Experts of a small language model.
Experts: 384 SwiGLU neurons an expert, a sigmoid router.
Below are experts of layer 3 (counted from 0) of a mixture-of-experts language model. Rows are named router (the router's row for the expert), gate (a neuron's input weights, with its number), up (a neuron's input weights, with its number), down (a neuron's output weights, with its number) and show model dimensions 256-383. Each number is 128 + 32 x the weight over its row's rms, rounded and kept within 0 to 255.
After each expert's rows: a language model's description of what the expert responds to; "mostly gets" lists some tokens that are sent to it at least half of the time. This comes from a sample of Wikipedia text that the model never trained on.

# expert 4
router [157 137 111 109 136 160 109 157 132 112 179 124  82 121  91  99  86 139 159  80 135 138 128  50  97 129  80 121 172  73 132 129 109 130  54 225 108  93 148 139 119 160  55 112  53  88 180 130 179 108 136 143 145 181 139 113  95 146  90 125 141  83 150 128 151 103 137 156 104 117 136  62 134 185 154 104 131 118  89  84 124 187 157 144 130 104 142  42  86 153 204 144 145 138 155 140 146 113 115 111 136 122 116 131  75 126 113 146 140 104 140  97 119  76 106 123 113 134 102 165 140 109  91 110 161  49 130 119]
gate0 [149 125 162  58 124 154  82 103 108 123 118 134 137  60 120 167 106  92 168  94 134 104  84 163 159 138 122 144 114 136 183 186 117 174 135 134 131 105  52 172 114 125 206 125  79  98 106  73 102 164 105 175 195 125  99 150 111 123  48 133 167 153 101 110  70 123 148  94 152 137 149  96 158 141 189 192 183 142 173 111 105  91 100 132 128 148  82 113 125 122  92 180 142 110 173  84 144 129 165 156  87  96 119 119  95 186 139 169 114 172 140 112 147 103 128 111 106 184 122 122 180 154 121 117 157  97 122 157]
up0 [125 151 204 106 102  73 151 144 136 203  81 160  90 127 126 111 110 182 163 119 157  64 141 146  81 133 128 189 147  81 169 129 115  82 133 199 143  76 134 123 167 123 123 173 160  82 132  74 156 210 107 166 131 122 101 124  90 134 105 143 170 141 166 122 100 127 147 169  92 119 126 136 147 149 131 170 164 146 144 139 148 118 112 119 150 143 103 108 119  69 109 151 110  75 157  86 167 113 154 147 166  95 142 174  99 165 136 167 118 176 135 118 147 128 105 131  60 137 136 111 151 125 125 186 140 128 153 142]
down0 [ 53  98 129 126 124 161 133 141 170 146 151 138 178 156 145 104 136 150  92  97 158 127 117 120 152 107 147 180 100 171 151 130  99 149  76 142 121 159  95 126 149 129 139 163 102 188 134 114  49 132 115 151 107 124 108 105 170 153 150 160 125 200 118  95 112 147  79  61  91 137 155 146  74 129 143 109  95 185 108 155 188  95 147  86 121 188 101 156  68 128 136 112 132 128 133  84 166 149 163 104 130  83 105 128 112 174 188 136 103 151  72 130 119 114 136 167  98 126 136 152 143 106 172 124 149  83 101  94]
Digits and coordinates. Single digits in years, dates and map coordinates, plus inner syllables like op in Doppler and Adoption, and words like record, than.
mostly gets: " record", " than", " direct", " friend", " am", " Championships"

# expert 9
router [146 125  87 113 144 120 107 174  80 181 112  90  96 161  93 148 140 158  98 122 205 122 184  93 105  89  97 113  84 149 148 111 167 114 118 135 107 102 137  91  87 246 104  89  75  98 179 107 126 192  57 156 156 110 105 101 107  90 128 110 149 134 135 163 152 108 159 109 104 200  94 131  72 143 157 120 163 136  85 199 105 150 113  91 151 110 132 180 104 106 195 175 117 161 160 151 137 146 144 162 126 113 207 101 153  91 109 154 162  95 160 144 146 104 168 152 202 154 153 197 121  89  96 101  81 133 136 102]
gate0 [114 114 171 154 168 159 113 137 136 155 197 152  91 123 142 131  95 120  94 196  94 117 148 105 117 215 101 176 110 109 173 133 130 135 169 121 140  97 150  79 131  70 111  99 136 121 194 138 102  89 113 116 127 107  80 147 114 165 195 141 114 148  95 131 114 116 143 138 106 101 102  79 145 125  84 127 212 170 162 130 120 149  90 130  71 143 126 120 156 158  47  94 139  44 119 175 140  55 122 153  48 133 145 105  90 168 195  80 117 148 141 117  75 109 180 116  70 113 111 116 110 152  86 151 119 100 120 108]
up0 [109 155 126 124 138 144 139 114  91 137  86 131 145 114 197 139 139 138  97 159 151 158 147 161 130 157  91 139 194 171 140 106 144 149 141 130 133 146  99  69 113 157 136 138 138 145 138 122 164 124  79  43 121 118 158 154 100 174 103 149 111  74 128 156 180 146 115  81 159 154 108 114 136 105 150 164 179 159 146 134 123 122 125 154 101  89 194 141 129 119 113 102 156  79  89 110 140 215 200 103 117 122 168 148 181 107 151 124 145 175 139 146 144 185 116 114 161 117 139 113 170  87 152 148 146 149 209 133]
down0 [161 142 111 125 116 101  91  84  76 160  84 140 117  93 124 131 147 115  68 199 147 133 215 103 137 106 135 161 181  86 112  84 132 111 126 164 161  62 156 157 117 122 162 113  55 153 119 174 153  74 183  73 170 109 125 167 180 100 201  93 118 109 127 113 138 132 152 125 122 145 114 133 111 118 166  97 138 142 101 113 114 141 149 143 137  89 143 162 134 133 173  86 159  83 146  79 150 110 140 173 139 146 142 148 109 170 151 114 102 119  88  88 120  60 102 120 173 107 160  66 128 165 106 103 161 222 147 125]
Table bars and copulas. Table separator bars and the verbs was, were, is, are, plus sentence-final periods, and inner pieces of words like Köppen.
mostly gets: " were", "\".", " University", " b", ", was", " very"

# expert 5
router [147 126  85 113 144 121 108 175  81 182 112  90  97 161  93 148 140 158  98 123 206 122 184  94 107  90  97 113  82 150 148 111 167 115 117 135 107 102 138  91  87 245 104  88  74  98 178 106 127 192  57 156 157 110 106 102 108  89 128 111 150 134 137 163 152 109 158 108 104 200  93 131  72 143 156 120 163 135  84 197 107 150 112  91 150 112 133 181 104 107 195 175 118 161 160 151 137 145 143 163 126 113 207 101 154  91 108 154 160  94 161 144 146 105 169 152 202 155 153 198 119  88  96 101  81 133 136 100]
gate0 [177 149 150 104 100 112  86 101 153 125 122 113 118  97 210 149  80 168 129 113 118 110  88 137 115 136  86 179 190 159 141 104  71 140 150 155 129  96  83 179  95 149 142 148 174  72 123 146 119 155 109 148  98 161  88 116 162 142 115 124 183 182 145 133 138  99 136 152  91 149 102 126 176 109 115 185 147 135 122  80  91 131  80 175 151 133 173 230 149  70  89  89 123 124 115 170 118 122 107  85  92 134 134 125 128 116 157 105 153 152 148 116 109 136 161 127 134 142 151 137  91  58 155 164  98 100 149 175]
up0 [126 176 135  93 153 159 166  93  60 112 102  76 140 168  68 163 117 140 119 126 156 113 132 185  94 124 155 104  90  58  93 130  69 101 169 133 122  73  90 162  83 141 162 133 113 117 154 129 167 147 149 143 126 114  79 143 104 164 104 158  89  82 118 127 157  74 129 130 125 139  93  83 137 154 158 135 152  96 128 134  56  91 114 153 137 168 107 111 111 142 141 176 180 194 156 110 160 109 117 181  84 128 158 202 172 206 154 142 134 138  89 144 133 151 142 130 118 118 173 163  68 139 158 162 169 136 130  91]
down0 [151 112 129 107 197 123  86 165 137 130 137 102 166 180  92 131  99  84 135  92 103  82 137 100  80 140 130  98 133  63 120 198 127  90 122 145 142  74  85 142 130 158 142 189 184 139  81 120 113 133  40 133 120 113 131 148 185 133 152 136 125 170 171 142 109 160  79 149 127 130 167 173  94 167 148 163 106  97  78 151 148 162 145 135 111  86 112 158 120 105 123 153 179 228 160 122  92 144 126 115 116 169 103  85 101 134  92 128 161 127 125 148 141 122 185 102 124 102  82 102  89 111 150 128 109 131 101 150]
Articles before names. "the", dashes and capital-letter name starts like M, B, Al, plus inner pieces of Spanish names such as Jo-aqu-ín.
mostly gets: " West", " received", " Black", "% |", " what", " Al"

# expert 1
router [146 125  85 114 144 120 107 173  81 182 111  89  95 162  93 148 139 157  98 122 206 121 185  94 105  90  97 113  84 150 147 111 168 114 118 135 107 102 138  89  87 245 102  88  75  98 178 107 127 191  58 156 156 112 104 102 107  91 128 109 149 133 136 162 153 109 159 108 105 198  93 132  71 143 157 120 163 136  84 199 106 150 113  91 151 110 132 180 104 106 194 174 119 160 160 150 137 146 143 162 126 114 207 101 153  91 110 154 161  94 159 145 145 104 169 152 202 155 153 198 121  87  96 101  81 131 136 101]
gate0 [ 73 128 119 126 106 127 130 174 169 132 101 148 125 144 132 107 173 136 136 100 115 112  96   0 134 156 106 144 108 101 122  72 112 141 140  93 131  51 162 126 189 158 147 106 136 100  71 135 162 181 126 141 124 122 128 119 203 193 128 143 148 152 126 113 124 162 102 137 136  88  92 121 145 120 137 167  69 118 134 164 162 123 109 144 126 162 149 115  81 159 126 134 139  90 110 151 116 121 159 136  92  76 103 151 110  80 130 191 147 141 116 106  81 125 160 123  76 124  94 132 141  87 139 157 127 141 150 129]
up0 [ 63 111 103 135 103  64 139 155 123 169 135  64 112 229 113 176 140 129 132 158 172 129 172 144 137 142 115 145  79 125 178 163 159 130 143 142 169 135 175 143 104 104 194 122 119  78 153 161 135 128 155 141  47 116 115 158 177 117 145 107 180 116 154 153  77 144 111 146 165 123 143 138 102 124 162 135 112 121 148 110 168 123  92 103 153  99 124  71 153 112  88 127 142 145 169  93 113  78 137 153  90 113 153 101 152  73 117 117  89 134 128 138  95 160 117  85 108  97 161 172  72 114 151 122 157  90 126 152]
down0 [167 104 162 181 110 126 116 110 134 172 120 142 128 174 109 149 146 163 159 149 152 111 200 145 161 177 151 126 155 133 115 171 138 132  93  64 115 135 171 117 166 117 133 109 149  69 131  85 122 166 180 169 156 115 158 102  76 111 180  45 141 142 114 121  86 146 136  77 108 114  73 142 102 148 143  83 125 137 111 159 123 138 146 122 168 141 100 126 153 113 128 121 126 145  74 119  81 130 143 124 112  88 165  66  97  95 169 157  94 102   0 133 118 185 127 130 112 121  74 129 165  71 140 185 109 123 117 164]
Line ends and punctuation. Line breaks closing table rows, closing parentheses and quotes, and a comma or bar joined to a capital, like ", N", " | T".
mostly gets: ", N", ", T", ", L", " | T", ").", " II"

# expert 2
router [100 177 119 132 170  86 113 111 121 103  66 173 141  70  98 176 114 137 140  97  78  97 119 203 116 134 160 116  93 170 128  93 108 109 109 105 111 158 147  67 113  67 155 126 158 151  80 131 121 115 153 108 125  79  97 139 130 131  87 115 138 178 180 107 122 165 146 118 135 108 131 103 143 111 113 100 132 175 162 113  70 105 141 103 120 110 170 152 135  93  42 150 147 110 115 143 117 144 150 134  72  93  82 122 177 138 125 102 132 130 107 131 128 168 145 159 135 141 146  80 106 155 151 109 101 134 146 137]
gate0 [132  91 130 139 157 114  78 114 148 129 114 157 162 108 128 158 124  88  98 113 178  90 134  95  90 158 123 156 149 155 149 185 137 130 181 189 166 109  79 129 131 138 152  96 143 111 105 159  86 164 105 131 115 105  99 173 131 134 110 152 187 162  86 114 159 136 157 167 156 138 133 207 155 127  81 107 117 182 115 125 101 165  83 119 165 143 143 185 167  66  71  99 152 111  81 180 150 162  74 125 110 116 141 167 153 137 115  76 146 106 141  31  71 139 120 159 125 172 122 127 132 122 154 101 170 172  73 146]
up0 [117 119  59 165  77 120 144 143 134 198 137 134  98 163  87 126 126 149  90 159  98 153 135 165 126 166 118  94 151 105 123 128 100  79 109 108 132 179 123  94  97  68 154 139 190 152 128 158 112 162  91 140 154 139 127 113  69 118 136 104  80 107 119 125 126 127 143 123 120  60 156 124 105 159 143 165 123  46 167 138 156 164 128 145 146 131  80 140 126 113 179 105 161 128 105 140  85 135 200 120 159 151 147  99 150 126 150  96 147 122  85 184 165  85 154  92 136 125 113 123  95 158  98  73  98 125 143 127]
down0 [110  92 126 124  54 172 104 147 188 127 116 144  98 123  90 145 132 151 100 166 103 155 125 103 115 139 154 106 120 132 213 120 164 138 114 129 107 115  97 170 114 156 167 110 154  96  88 112 151 211 177 129 144 140 154  97 112 134 171 141  90  98 149 131  81 128 116 154  86 150 119 120  63 145 194 121 180 134 112  88 154 145 165 111 119 152 160 147 155 131 105 108 141 123 186 132 141 139 173 166 222 150 150  87  76 147 188  93 184 131 112 142 131 135 155  81 137  92 108  81 126 199  94 113 122 156 140 124]
Short name fragments. Short vowel or consonant pieces inside names and words right after an initial capital, such as B-ost-ock, B-ro-ther, Pet-r-uccelli.
mostly gets: " is a", " bar", "o", " Bre", "; M", " While"

# expert 11
router [146 127  86 114 144 121 108 175  80 183 110  90  97 162  93 148 140 158  99 122 206 122 185  93 106  89  98 112  84 149 148 111 167 114 117 135 107 102 138  91  87 245 102  89  74  98 179 107 127 192  57 156 156 111 104 102 108  90 128 110 149 134 135 164 152 108 159 108 104 200  93 130  71 143 156 119 164 136  84 197 105 150 112  91 151 111 133 180 103 107 196 175 118 160 160 152 137 146 144 162 126 115 208 101 153  92 109 154 161  95 160 145 146 104 169 152 202 153 153 198 121  88  96 101  82 132 136 101]
gate0 [141 106 139  65 116  90 173 122 121 116 148 132 101 181 136 110  70 175 117 124  71 151 205 110  79 150  57 134  97 141 149 182  90 157  83 147  96  98 199 145 164  96 131  86 129  93 184  90 192 128 159 109 164 115 124 118 138 158 160  95 143 144  93 136 128 117 167 147 154 107  97 102 113 162 128 127 125 157 108 126 192 106 139 136 116 142 154 171 155 184 114 106  72  81 113 134  88 179 130  61 136 102  94 110 118 119  89 135 104 109  80  87 135 113 118  80 186 146 145 143 102 120 128 149 102 139  85 119]
up0 [150 156 116 148 178 144 128 137 119  87 132 120 133 191  49 126  60 130 113 121  97 109  97  95 103 121 124  95 149 162 104 138 104 136 176 114 132  69 121 115 119 102 210 130 120 156 143 151 132 119 143 101 135 157  71 109 155 163 134 131 136 173 151 124 142 136 132 133 150 124 108 112  85 158  77  93 126 136 139 168  81 104 145 121 137 142 148  79 165 146  69 163 146 158 101  46 146 130 178  94 163 125 102 182 121 183 116 134 117 101 144 157 148 151 111 177 123 164 131 139 132 105  99  97 149  96 113 149]
down0 [130 174 167  74 162 118  97 124 106 151 166 156 101 115 158 192 116 158 107 177  74 134 145 157 135 123 128 177 132 150 125 138 158 201 127 155  93 137 144 137 156 191 174  91 145 110 145 126 182 135 108  75 106 100 152 151 101  81 141 137 149 108 193 108 103  80 121 158 150 171 168  54 114 139 137  93 169 177 159 149 133 130 147  84 168 165 136 152 128 122  90 142 109 183 208 132  68 139 130 101  83 133 167 121 146 125  88 118  84 166 129  78 146 119 150  99  79 131  76 142 119 128 135  99 164 100 119 139]
List dashes and years. Dash-led list items, table bars and year endings like 2009, plus inner pieces of rare names and terms like manoeuvre.
mostly gets: " Gu", " *", " br", " at the ", " point", " Series"

# expert 8
router [147 126  86 113 144 120 107 174  81 184 111  90  95 162  94 148 139 157  98 121 206 123 184  93 105  90  97 113  83 150 148 112 169 115 118 135 107 102 137  90  87 244 104  88  74  99 178 106 127 192  56 156 157 110 105 102 106  89 128 110 149 134 136 163 152 109 159 108 104 200  94 132  71 143 156 120 163 136  84 199 106 150 112  90 150 111 132 180 104 106 195 175 118 161 159 151 137 145 143 162 126 114 208 102 153  93 109 154 160  95 160 145 145 104 169 153 202 155 152 198 121  88  96 101  81 132 136 101]
gate0 [164 134 127   0 164 143 195 132 149 164 121 153 160 153  66 128 120  90 114 147  97  80 148  84 133 146 175 195 107  67 137 166 171 106 107 109 113 190 119 142  91 112 161  72 138 126 100 143 166 122 102 141  58 116 117 107 164 111 146  86 126  96 107 166 150 150 216 197 170  97  63 142 139 136 121 117  21  72 171 109 135 159 131 120 136 107  82 157  91 169 106 111 111 182 167 116 120 140  81 172 135  80 108 146 178 138  67 124 110 136 158 133  85  58 154 156 111 161 105 162  85 105 127 156 116  80  73 159]
up0 [133  73 172 151  77 128 220 107 112 107 121 116 160 100 105 112 131 153 123 114 106 103 131 167 153 122 181 134 127 111 125 146 169 192  63 185 111 196 105 118 146 207  88 150 125 110 127 115 163  57 115 139 113 173 100 184 108  75  52 166 134 156  97 137 121 110 120 148 130 114 186 109 100 129 152 124 123 105 190 140 117 115 166 145 159 171 146 166  99 119 102 126 151 104 110 112  97 159 119 132  99 173  84 101 105 136  96 153 114 125 161 122  82 105 188 188 109 129 139 138 152 179  89 153  94  67 157 124]
down0 [114 194  85  83  44 108 114 125 167  68 142 116 127 152 140 145 133 126 131 114 169 164 122  95 195 167  81 151 105 123 118 116  61 105 114 117 103 141 117  76  84 111 137 177 122 151 139 166 106 101 124 103 110 150 167  95 119 156  94  66 140 146 153 112 178 155 149 105  63 178 137 118  92 124 141  95 183 126 132 125 101 144 121 175  99 128 132 113 128 113  95 120 114 118 113 129 131 120 187  78 137 112 118 173  83 123 120 109 128  84 138  67 145  58 140  99 124 141 140 159 123 206  76 151 135  81  97 154]
Numbers after dashes. Digits and capital initials after dashes or table bars, plus modal or prepositional words like will, would, under, by.
mostly gets: "°", " Ch", " will", " under", " / (", " would"

# expert 6
router [146 126  86 114 144 120 108 174  79 184 109  90  97 162  93 149 140 157  98 121 205 121 184  94 105  90  97 113  83 150 147 111 168 115 117 136 107 102 138  91  86 244 103  89  75  98 178 106 128 192  57 156 157 111 105 102 107  90 127 110 147 134 136 163 152 108 158 108 105 200  93 130  71 143 157 120 164 136  84 199 105 150 112  90 150 111 132 181 103 106 195 174 118 161 160 151 136 147 143 161 126 114 208 101 154  91 108 153 161  95 159 144 146 104 168 152 202 155 153 198 120  88  96 102  81 133 135 100]
gate0 [200 165 140 102 186 103 152  82  92 127 128 142 123  72 102 144 126 114 164 123  78 147 172 138 120 155 142 120 147 158 144 115  73 141 123 108 153 167 115  91 181 122 178  89 133 168 127 114 142 163 163 160  60 135 160 134 165 139  89  93 150  76 105 131 112 105 135 132 103 135 209 147 119 142 102 153 125 130 122 124  96 127 108 186 170 116 158 110 117 105 130  83 134 110  85 157 108  93 149 142 133 174 163 201 138 138 126  97 168  89 106  85 126 180 111 107 104  99  94 114 151  88 172 140 138 132 103 131]
up0 [ 72 127 144  74 145 133 115 144 103  79 119  91 131  91 130  73 111  96 133 109 128 143  76 150 124 151 149  96  85  65  49 210 124 111 137 155 124 134 118 124 137 131 185  93 117  70  53 142 118 128 125 112 114 111 125 121 155  77 170 172 115 124 109 136 132 182 122 165 143  93 186 142 107 130 151 145 113 106 144  74 152  98 178 128 151 140 126 147 114 128 141  96 144 118  95 137 135 149 106 113 122 188 166 153 156 151 136 180 153 132 155 176 122 116 197 112 125 122  69  97  82  97 121 190 118 178 175 124]
down0 [ 79 110  99 172 115 121  86  66 165  45 105  95 103 143 130  96 105 172  99 141 131 150 114 111 148 130 170 124 172 162 149 132 146 110  76 102  98  87  91 151 123 190 143 175 148 124 120 107  89 108 124 146 130 130 169 153 148  66 165 145 119  85 105 149 128 165 112 150  87 135  97  82 131 125  98 152 104 148  93 112 115 113 151 185 119 141 108 159 120 202 104  94 124 163 164 135  74 154  90 110 129 235 114 134 135 102 138 167 129  87 125  97 118 131 133 160 171  90 126 133  98  95 120 145 134 133 135 107]
Number starts and capitals. Leading digits of numbers, percent signs and capital name starts like S, N, O, K, often in tables or math text.
mostly gets: "%", " Sch", " O", " from ", " Bar", " My"

# expert 3
router [147 126  84 114 145 121 107 174  80 182 112  90  97 162  92 148 139 157  99 121 205 121 185  93 105  89  98 113  84 150 148 111 167 114 118 135 106 103 137  90  87 245 103  89  74  97 179 107 128 191  58 155 157 110 105 103 107  89 127 110 149 133 135 163 152 109 159 108 104 201  94 131  71 144 157 119 163 136  84 198 105 149 113  91 151 111 133 180 104 106 195 174 118 160 159 150 137 146 143 162 126 114 207 101 154  92 110 152 161  95 159 144 145 104 169 152 202 154 152 198 120  89  95 101  81 131 136 101]
gate0 [156 100 120 125 138 132 111  83 135 143 106 150 123 127  78  74 125 163 148 120  95 100 104 126  99 115 133 148  93 146  60  95  80 166  95 132 134 157  76 106 128 172 120 122 121 156 160 125 142  86  92 110 139 107 110 109 175 153  64 154 152 155 147  49 160 113 190 138 105 168 128 152 105 100 133 160 130 136  77 159 158 130 151 107 170 134 119 132 153 170 128 127 119  85 120  73  94 129 179  99 108 116 163 131 151 120 126 145 146 124 146 126 157 165 112  57 119 135 117 140 136 151 111 114 145  67 100  57]
up0 [131 114  85 117 132 112  48 121 136 154  91 110 121 135 171  72 156  89  35 123 202 157 186 118  52 139 115 133 133  95 103  93 127 168  80 142 116  63 113 156 155 123 128 140 156 129  82 104 138 114  94  84 136 158 115 160 123 177 135 119 129 156  87 138 116 145 151 119 137 138 129 144 177 148 114 188 151 194 142 115 142 113 152 135 215 163 111 185 104 117  87  92 114 194  65 141 132 166 110 138 157 122 223 129 154 117 141 129 167 160 140 171 122  52 105  98 120 122 146 137 159 147 167 135 130 196 139 156]
down0 [136 156 160 161 145 137  84 118 135 119 121  69 139 140  99 129 158 162 135 125 187  85 148 140 172 124 125 137  69 111 177 139 148 138 103  68 130 128 105  64 173 110 154  82 147  62 155 138 184 176 137 124 109 149 188 161 123 110 136 149 135 106 167 136 167 131 123 136 168 112 128 137  74 115 130 183 135 125 107 161 206 118 120 225 135 123  75  93  77  96 134 147 130 144 190 157 130 121 137 140 193 137  63  91 120  91 127 111 129 117 145 114 146 166 155 159  90 177  77 188 116  87 147 147  94 124 177  97]
Table bars and suffixes. Table cell bars, "of", semicolons and word-final suffixes like -ation, -ated, plus mid-word pieces of foreign names such as Gen-ev-a.
mostly gets: "-s", " government", " se", " Law", " | FW", " career"

# expert 0
router [146 126  86 114 145 120 107 174  80 183 111  90  97 163  93 148 140 158  99 122 206 121 185  94 104  89  98 112  83 150 148 111 168 114 118 135 107 102 138  90  87 245 104  88  74  97 179 107 127 192  58 156 157 111 104 102 107  90 128 110 149 134 135 164 152 109 159 109 105 200  93 131  71 143 156 120 163 136  84 198 106 150 112  91 151 111 132 180 104 106 195 175 119 161 159 150 137 146 143 163 126 114 208 101 153  91 109 153 160  95 160 144 145 105 169 152 202 154 153 198 120  89  96 101  81 132 136 101]
gate0 [135  15 157  91 118  47  79 132 164 155 123 114 179  51 111 102 104 136  69 110 131  93 124 116 119 159 105  72 131 105 107 141  83 112 102 141  64 103 135 111  94 158 126  89 119 159 124 121 103 103 122 109 147 151 158 100 184 125 156 117 172 139 161 143 122 130 100 118 112  95 140  78  81 104 116 187 150 132 126 126  76 106 124 141 119 161 125 108 151  67 124 141 102 138 195  92 154 151  82 114 124 132 181 101 138 116 143  79 138 110 113  97  96 115 143  98 132  48 129  92 168 123  74 107 109 138 131 131]
up0 [116 184 139  86 188 130 115 156 121 109 142 144  90 104 196 131 121 151 119 128 124 124 119 117 142 100 165 146 158 147  87 156 167 118 101 121 153 142  92  98 168 166 114  91 172  94 113 165 122 200 139 163 161  89 148  97 157  81 136 114 117  57  89 104 100 121 157 125 129 109  82 111 176 120  63 108  92 177  67 166 136 141 141 117 167 139  77 119 225 185  98 144 123  94  86 144 112 102 150  85  98  56 153  88 179 150  82 135 147 113 134 188 214 101 146 181  98 126 105 115  91  75 128 169  87 154 186 159]
down0 [130 144 121 170 102 131 129 156 111 127 121  84 110 120 129 162  84 142 106 127 152 127 165 123 155  68 135 163 122 115  93 120 129 150 169 107 161 129 152  78 116 165  97 163 166 178 150 134  96 143 133 107 131  86 143 126 132 107 136 151 156 120 104 129 191 140 101  38  81 136 174 102 154 118 154  87 131 132 133 120  88  94 135 164  64 148 163  94 175   4  82 154 119 207 132 152 115  82 130 196 146  87 155 187 122  41 117 115 128 116 118 121 117 123 138 155 121 133 133 147 107  93 110 136 131  77 149 144]
Headings and digits. Line breaks, section-heading markers and digits in years or tables, plus mid-name pieces like eb in Andleeb, Esteban.
mostly gets: " f", " wrote", " |  | C", "ization", " of G", " Central"

# expert 10
router [145 126  85 113 145 120 108 174  81 182 110  90  97 162  93 148 139 158  99 121 206 122 184  93 104  90  98 113  83 151 148 112 168 114 117 135 108 102 137  90  87 244 104  88  74  98 178 106 127 192  57 157 156 110 104 102 107  90 129 110 149 134 136 163 152 108 159 109 105 200  94 130  72 143 157 120 163 136  85 198 105 150 111  90 150 111 132 181 104 106 194 174 118 160 160 151 137 146 143 162 126 114 208 102 153  93 110 152 160  94 160 145 145 104 169 152 202 155 153 198 120  88  96 101  80 132 135 101]
gate0 [132 124 176 143 115 217 135 210 101 130 110 135  64 120  94 132 140 141  81 151 144 139 121 116 164  90 102 111 169 126 135 127 144 165  63 148 119 139 174 180 127 100 128  84 136 128 163 153 176 127 103 124 170 106  97 185  69 153  59 186  92 142 151  85 160 154  97 124 155 190 105  80 160  52 114 172 139  95 140 148 112 125 126 126  67  71 162 154 101 128 179 117 200  78 150 155 163 173 151  95 129 133 178  80 162 165 119 106  85 120  84 129 100  86 167 135 164  94 147 158 151  96 136 109 147 116 149  59]
up0 [120 119  86  60  87  93  72  93 169 135 124 155 182 130 127 150 131  80 110  89  72 133 124  86  82 174 162 174 114 143 112 101 139 107 128 104 123  82 109 169 154 174 140 179 138 127 164 198 114  64 151  56 145 164 129 109 117 113 136 115  93 112  92 166 125 150  62 165 105 120  71  85 164 124 110 141 110 125 123 133  70 159 160 120 138 124 101  89 160 159 126 159 125 153 116 147 101  89 143  52 147  79 125  74 138 169  77 193  83 132  86 101 124 132  71 198 158 132  55 119 126  63 159 127 125  60 121 152]
down0 [183 178  76 149  69 135 128 174 148 143 202 135  97  97 126 141 150 144 110 128  98 129 165 109  94  72  98 154 118 131 130  91 167 148 134 149 136 126 100 114 108 125 107 113  60 151 120 209 169 127 140 122 198 117 157 139 181 107 103 154 182 181 155  98 160 140 116 120 126 117  77 109 157 117 133 111 105 123 126 151  99 216  91  96 127 146 127  50 138 155 123 115  96 133 193 156 127 159  96 121  90 160 184  75 108 164 116 139 115  80 103 211 129  75  73 114 140 138 112 143 127 185 183 191 117  52 104 110]
Commas and function words. Commas, "The", "to", "for", opening parentheses and table bars before numbers, plus mid-word pieces like ign in Guignot.
mostly gets: " sh", ", with", " while", "\",", " Min", " FC"